{"n_layer": 8, "d_model": 256, "n_experts": 128, "experts_per_token": 8, "d_expert": 32, "d_shared_expert": 64, "activation": "swiglu", "moe_layers": [2, 3, 4, 5, 6, 7], "router_score": "softmax", "normalize_top_k": true, "routed_scale": 2.83, "balance_loss": 0.0187, "balance_bias": false, "router_bias": true, "n_groups": 8, "groups_per_token": 2, "init_std_router": 0.0304, "lr_router": 0.000439, "n_head": 4, "n_kv_head": 1, "head_dim": 64, "vocab_size": 16384, "norm": "rmsnorm", "norm_place": "pre", "norm_eps": 1e-05, "positions": "rope", "rope_base": 10000.0, "rope_fraction": 1.0, "qk_norm": false, "attn_scale": 0.125, "tie_embeddings": true, "parallel_block": false, "init": "uniform", "init_std_qkv": 0.0419, "init_std_o": 0.052, "init_std_up": 0.0599, "init_std_down": 0.0599, "optimizer": "soap_variant", "lr": 0.00424, "weight_decay": 0.0, "lr_head": 0.00822, "grad_clip": 0.5, "warmup_steps": 200, "schedule": "wsd", "decay_fraction": 1.0, "decay_shape": "linear", "final_lr_fraction": 0.0, "batch_tokens": [16384, 32768, 49152], "seq_len": 1024, "doc_mask": false, "train_tokens": 319600000, "steps": 10957, "dataset": "wikipedia_en"}
Below are experts of layer 5 (counted from 0) of a mixture-of-experts language model. Rows are named router (the router's row for the expert), gate (a neuron's input weights, with its number), up (a neuron's input weights, with its number) and show model dimensions 0-63. Each number is 500 + 40 x the weight over its row's rms, rounded and kept within 0 to 999. Numbers have three digits each.
Before each expert's rows: a language model's description of what the expert responds to. This comes from a sample of Wikipedia text that the model never trained on.

# expert 10
What it handles: First piece of a surname or capitalized name right after a given name or initial, such as Mer(kley), D(rysdale), Lit(off).
router:501508505495508517528511446478501562488497555577469473503470438494498480536460499504482503575538451485523552472524511547420522458459453468413376517458527487540463466499468525516557447477514439
gate0:496545471584466487540506530517457466506510507518501491524560559566511481539489551541523428551481497478469521516519526473471465504546527523516481541522483474393519465541458525462459518438456448
up0:489495467467578502479488564491440491489509477439486488542519553489512477501482473589547506571459572471478530552512469459548496452507436464519513515367543529525484553494466537465528475543502514
gate1:479449573481516534540520463552516529419495405531480483537583496523476480460502524554540399417507524540516426503481534553513552512512461505482468511525503515472540457422490499445461598490461518
up1:557491525549485517417530443503568493542498529542507458511498514484495425469490531523513477512494446544559469534466465449514471588454565477484583493525423465465479512486483506509483454450469552
gate2:491450496474480568513479469537487471495487563532436481486486404575467451474527557456504445500526487480512495488453492491515478471467521449520566379495534465522550566499545484551481398508532465
up2:466522492485469546559436457468558628452490479445443460454485527503512476546448450541477536469480583511528487515477461546429504512496470522556475513438402493449540559495475500526450513518507512
gate3:566465544474408504484531480506523574498476506526535487514454449446515483551465527503495463563485484531461489518414520499425457524447470505595443531526535491570513475470578541502436535551491509
up3:423535447515501530494470461564563448498542539506497493431462485478459495425511426506530484581518611483547534572409525505557543485465501440553478552515501557475480509497434479515482490484535518
gate4:498503472535537537552422504560477583523485499483531529581552518543504522490502476508565478603441456478599517516449501543494510495503484447516535460563490498498493511534471464436518540518560418
up4:507489537536552575516556500493474534466529433491487519484468498474447504483523491491520497423440548516509514483528454494474465488538539469491520504460504493568439546473536466477496444508382513
gate5:524421432441533564483465473543508523567516475499486483447500556466579531424522474529528558540514454494431469449509535424448462499478474519482548510507554439519457525529459398505544495477512515
up5:546485477459519430458504517509452447530562486532536498523504509465440462497558491487546489488543494449540582451531511478439483451471560510511546456565507486625460523465401546539477539525554501

# expert 37
What it handles: Past participles and verb or adjective endings after was or is, such as used, located, -ated, -ized, peaked, prevented.
router:463506535543550430556492531485446491483536437542504455462552469482436546547524522490524464463530552538534545541542507514514448515460475543534528538539494473428460515514504502497540531471482520
gate0:484444520537532501511510495406550475495497553493470480503463526443485478481534524451533507510571461594416568531520488567557502494604429507509412486508506592511486474436559476527478495512462483
up0:442485486619561509472516489461487512480504555522515375583450469525487481523544485534462541470573472537421474510485484531497550465555503527481513508479540501466514520430443411482503545502545537
gate1:491496504509534525477539489467445465498514570516542546549425415551502568524480455495536499516524548533488484561464441519530574473505498524480550480557547465526461425508455478517502499559496472
up1:461461541514567467541501430587476511457477428481513502505485447528549474416476512470517438551435465499463501533539513422520495532471492488546507456442471552508464465526517529506515531508543528
gate2:532560520500448481518535533435540511514515502526505537516543398545571496451479582509506477499576429500514540516477502517485478560547451547514486510540442485483545561506494483474492436469485474
up2:504529535500533503407453496521501487461495493500389551494423560459541491535409465543489459431555514577512576443568469529582505533501536466487517550497467543483519479469460429482517507510455442
gate3:506453536592515490512424517506449467546491502484545448497464482490444542447528530509542501506458458490428582443532465513485460496481509426487493477522511540355462473472507452511539395483486482
up3:522516440498524524423530496561547426523552529494466497533506489469479486435465492502510494549433544529477521490495506493527470435512485434507468445494496500501502485525475512531461500482515426
gate4:471454465576516470453430504442488530498442521534507492512554488552508484480489509477573488495595568455445523499469525515502499514511509478536538496516495497523546551557480522485486523543441498
up4:499470436537504551503454526481509519454530535525516573498520497448600454476461478504476542475543476499510547561443546535435554492423477516533462523504492537482468554476445515416499524475547509
gate5:486502433450421520552448476511481467451502489523483538467505471547510424562541557587507525514509542524453570473523596552435578527557519523502525522448504472534536479511447545495526493506527552
up5:520507487512484532565505472496498599516490500506508536453519546456551450540418466510464504507518525474481540421523474438409475477512541462493454525469464537585475517474519528499477477458498565

# expert 34
What it handles: Words inside quoted song, album or episode titles, especially title-case words like Love, You, Night, Gonna, Religion.
router:523476469511569536542537454519468488607479457454516436543481444461419555562577551536492569584532554503481454539569528481448443492483460558478524490580546544459510445517588544545545519479493453
gate0:486463450415518472513504448446571517529509532440473518512510522463491559557486534496484535485505443525506494475539493521463523489469455483496447515518515476519492510531453441548553491453468447
up0:492510571618464458511504553504460530543466498442565513515448485499489513520548539511493474475495478486495487490565547483527512493462481531566466472476448453492499441501571525465521523591451493
gate1:436507500502532520530408524522472523466493558425519544506555495529561494498546508516532514444513485546495490461455499467554493546551532525453483470451451520529527556461518453516496464470541526
up1:513526584497528547471568538493518510549561483531459536516475536518480496388484454435519509536497496481532501598494452546460547559461465485583490448482492491533439466491468494485532545482474537
gate2:517576490511462530504485549467465554510500486506515432567437514516535526448466542471476468540522556453554493472467512557432525455529454511540498478505537476479488488538494470393519549407515534
up2:381487481489468574558500561434414490466565434511526556494542527535440455481560492549506508541604503458512509555536523516509438469470465450507553469545497414529483441467573487506479509485457456
gate3:469511565559474469550445476505528513496532474472534575518471546523488548508510495559522522534536496540462480553502493581499525553388460460486498507497555508557594514518495524489486513408525418
up3:413500510529437495539438427401531478502556438545398486492442532499510500553462489470552469526523516577506556472437475501523509430417528489551530539486459550479537575521462489513491451478531572
gate4:453454511423550452517462496522540549488522447526504403548546476516464541374544455621479497469528532544437536595471465505501463448501527424496467512500479479544505537452494450484515537443546458
up4:470470497463528542497505594445498500569502520453493528506528491564552525557499574486442469469442459479583598487482562499507500572477485515514538463520478445551534547559434483479484548453483550
gate5:506541555464516498437487555605454493513451465482489500514480466575497507534533435513522509526492560537458501518521442525489519527540512553445499506459432504472499535523480467439435444477459500
up5:517451470537491475533495474484514470522524437514542487518519490448457553539467544442423467466485454554510524458512494481527548515477445493520470428507458502472498459486460507528449514570508423

# expert 36
What it handles: Past participles and verbs after was, is or to, such as led, used, located, known, appointed, based.
router:450481487572579437549475538464451465555491518544520475468488497527512515551589481438563471438549526537509530508567514455517497492458540560521512463571496421438524483472503459499531558505472508
gate0:550511519524549513434490569448450486540453520562492414573578504494466471463538486525487466580506504478426512502515566490514506501508489442518493453506503515515589489458494533483481524424478567
up0:528475548449528509512499457504499481535503507489461589544474547560503471536459481452558574516485461505550488506510517508519500493434498528529550476497504483491491515495463498465482505525487472
gate1:550463534468501520494524498533506448549447509507495479580481543506489466489491458474539503588481493463495480507567518564498399481439490488546498478498546462448559534471451552572465534558525472
up1:568507513504514432493515524506489452544474504574463473523541447518534504538514494570483524477428469575513443506508470482517482558546467475527479503529460505415448479461462544480512504389494522
gate2:510566496539590522507459543461446602557531514513484553516514466526625493483555473399498500504415525513463455480468438538535505519515494526542489482513512488466498518477439472500496564465539501
up2:465492470528510535546506503503507511454561516464449548470422534475505471456532566475567435484515453503433562473470542541499491489542498545555426443531463460486487539530568559481516444488583508
gate3:483519473477500573521440541485433544586561431460543503539595568544506506512499540524511545543484573607449498455488581496546505514422482493473564556475464481500516444482488484558480524516471595
up3:540488462466447494497561486537540497540536463570454531466465546524488455518477505477516505510464546453516520484536435461505528487567435530499448537460494551576560454514522458449556473541536497
gate4:468479569542535509420464487497507547489525509484449516543567454557481468483492470482542462510518539514476509462497485596500502498511551486515496509483399553533515492482546423563553575483523479
up4:496533535458508425572496510488524508524558434425559530466473503462510521505519488436532572561548459502473513497509512484493558480512457567550541461553456460511480548522462517460446458590465514
gate5:448479518494593483482513403474495449527475478496490475521400509521470554456527508470421531556550464456549525429457506510493486444481502518495543515503515457465489506456522480469525486508478599
up5:470577522533546545517477477541480493468488534520495454498478494518510479528549483473448461557459511424448487547541544513459443492487479498490461464542445512466443430433462496463445543488555538

# expert 0
What it handles: Opening pieces of capitalized proper names, mostly places and people, often foreign spellings, such as Br(est), Tur-qu-oise, Bur-m-ese.
router:499533492477471534510524519502488479488523508511513461488490530523496428519459394429506503547465432483479510548503574518405491420495494571518545444426532539465474449456473463490522505453472450
gate0:520573494475574520469456495519505524480549474542464517563513473544471552518507449534524461416482484530519553499476483547427515459494496518535525480487492521452437509530478523547459585528539468
up0:456552485526531510570523467513485506475578499471466522482497578502480480546424498572547519570492499509405534480456490461487589521493551395483480496453469515456539587518520408479487476598510418
gate1:519466526450503512582501480577447447538528570423491482506436494495511511477570535473485530557483498517430512493525551517555511505501496492497526496492492575545476564486503543491524560438502465
up1:492487541491441442478560455475479538515474534484528465496464488505525523575539528500507412462467540541529511543469490521528496541493428433421515505498504525541499510503558505499514453492523503
gate2:425524484508441470458493503405480485601506459467519576566488516444403570543546527548456539520440498449473529509522565479483482501521534527513541440499468518539555562457495520489460430486501523
up2:448479507427513467571548482470497558517536528499458523519517516570471471550498479460433503502514497530467437480465443492501486508470566454570535506486443476506471535428519510519497405521529472
gate3:430527535578391549503556552414488465489476423554527464549493498519515458498544554481497533519514564506535552605430514472459527500519482521464491571550453534500519544471532485518437513480520525
up3:443463447489512489512472492540504513558538453433489509495444396494549525532574424456543536462511448515447438553513518491555462462508496555474466560486523546496468553472557498525462525535495449
gate4:477420466469444506468497488501542507505508504590484548475477592495467514452454426492480479552469378442512464475470470488422516468522460542524514409554502493474472567448466481404496547548527507
up4:430502465556463471524453482446515403528489531500461516580526502513558523496540539533555468542486494419481515545465434530457465496487525525535528401427532442464506415528483486467552503525458440
gate5:529540471577404456489516469582497499452462490499412492535494511567477473506465507527482497451470461593572463520479491486488470515460482507501473546470537449480512520497489546540503499526469473
up5:512485569498506533535470500445491493517474465536508429480463457539531538560491476466525495522496524469518478466582481508511416543454532392509517528486521469436524508559473500426475499518579437

# expert 33
What it handles: Capitalised song or album title words such as Love, Night, Dead, and mid-word pieces of names and rarer words.
router:547455433432573561522503496549516538568514525475588510519527516482467575562537566501445553477530521435476496499567498492433483538514491530523464462536547471468532426495587496496561506487456432
gate0:513501503484491490485512535591618501513516504458490562562492481496583535472555496546530525469548485497494480470487523514525499445521549547513479479515489454553463455475454486577507449461551463
up0:490525516489465554561521484503491431447478522522441527435544415497542466451533502525547443482490520530503511481510538507498534450562573496477536525471487474471555544470459461535528414455513485
gate1:555488543522490438521477507495413489512503437457493486485412536526450490509575504467526522489516505452503474516536480468506523512440498478510484465450536503524510551523506478575535529507467479
up1:477575466505501469515489508579473457540538483439511502422482481532542450525534449434499488506542563478465465522519514506481524490512515522477486504521503535481530480473539503495467541467531559
gate2:519505495492472496498482578552547511512475408491516553498580485433475496458492549578487565542532486569510466517556452476535510433515539490520516530484448454502486491414506589491572441510470448
up2:518489427495487538463446480531420444474544452579449491564478560461564463442544535459513565437500502516500420451544494553534504483425479480548426506495534506520453506560530473517533511476551522
gate3:497516439495545532538434473468539496473512518539514542518488486516471555421513542462456422455512526524465502449573484484444466559482431427492429473504519489463448494419476470507475505467499518
up3:521529515482483545491452511521487549505517507470545470572429523510440508518547444471501557546503547438493418501463472478511469600473464520548572481497503536474503495582513487502496585556526556
gate4:480458473464491524521479547514496499473475509506541536483489498382498559447551524528576526494497480451440534506504528436510524505516506503535472549490533503454532514532469473458497474568533464
up4:532487516438469473526516425559519478512435531550537497471403503459521551440558551528543486491638439476483490435458462462438515519529460538514448516405479508529505511523535459544520554474528538
gate5:536515526471528480471570539538486547469483459585529484513527554466434552523558514549545449421462497480573470479433555457504478447463493516546565590434535569462478525485477491461441505536464508
up5:533503485468467441531513533448525528505536549513484417529523499517483509490470483495573438515489430471503498560487530546585525512463557459552444490502501439519439519512499548457450551498496454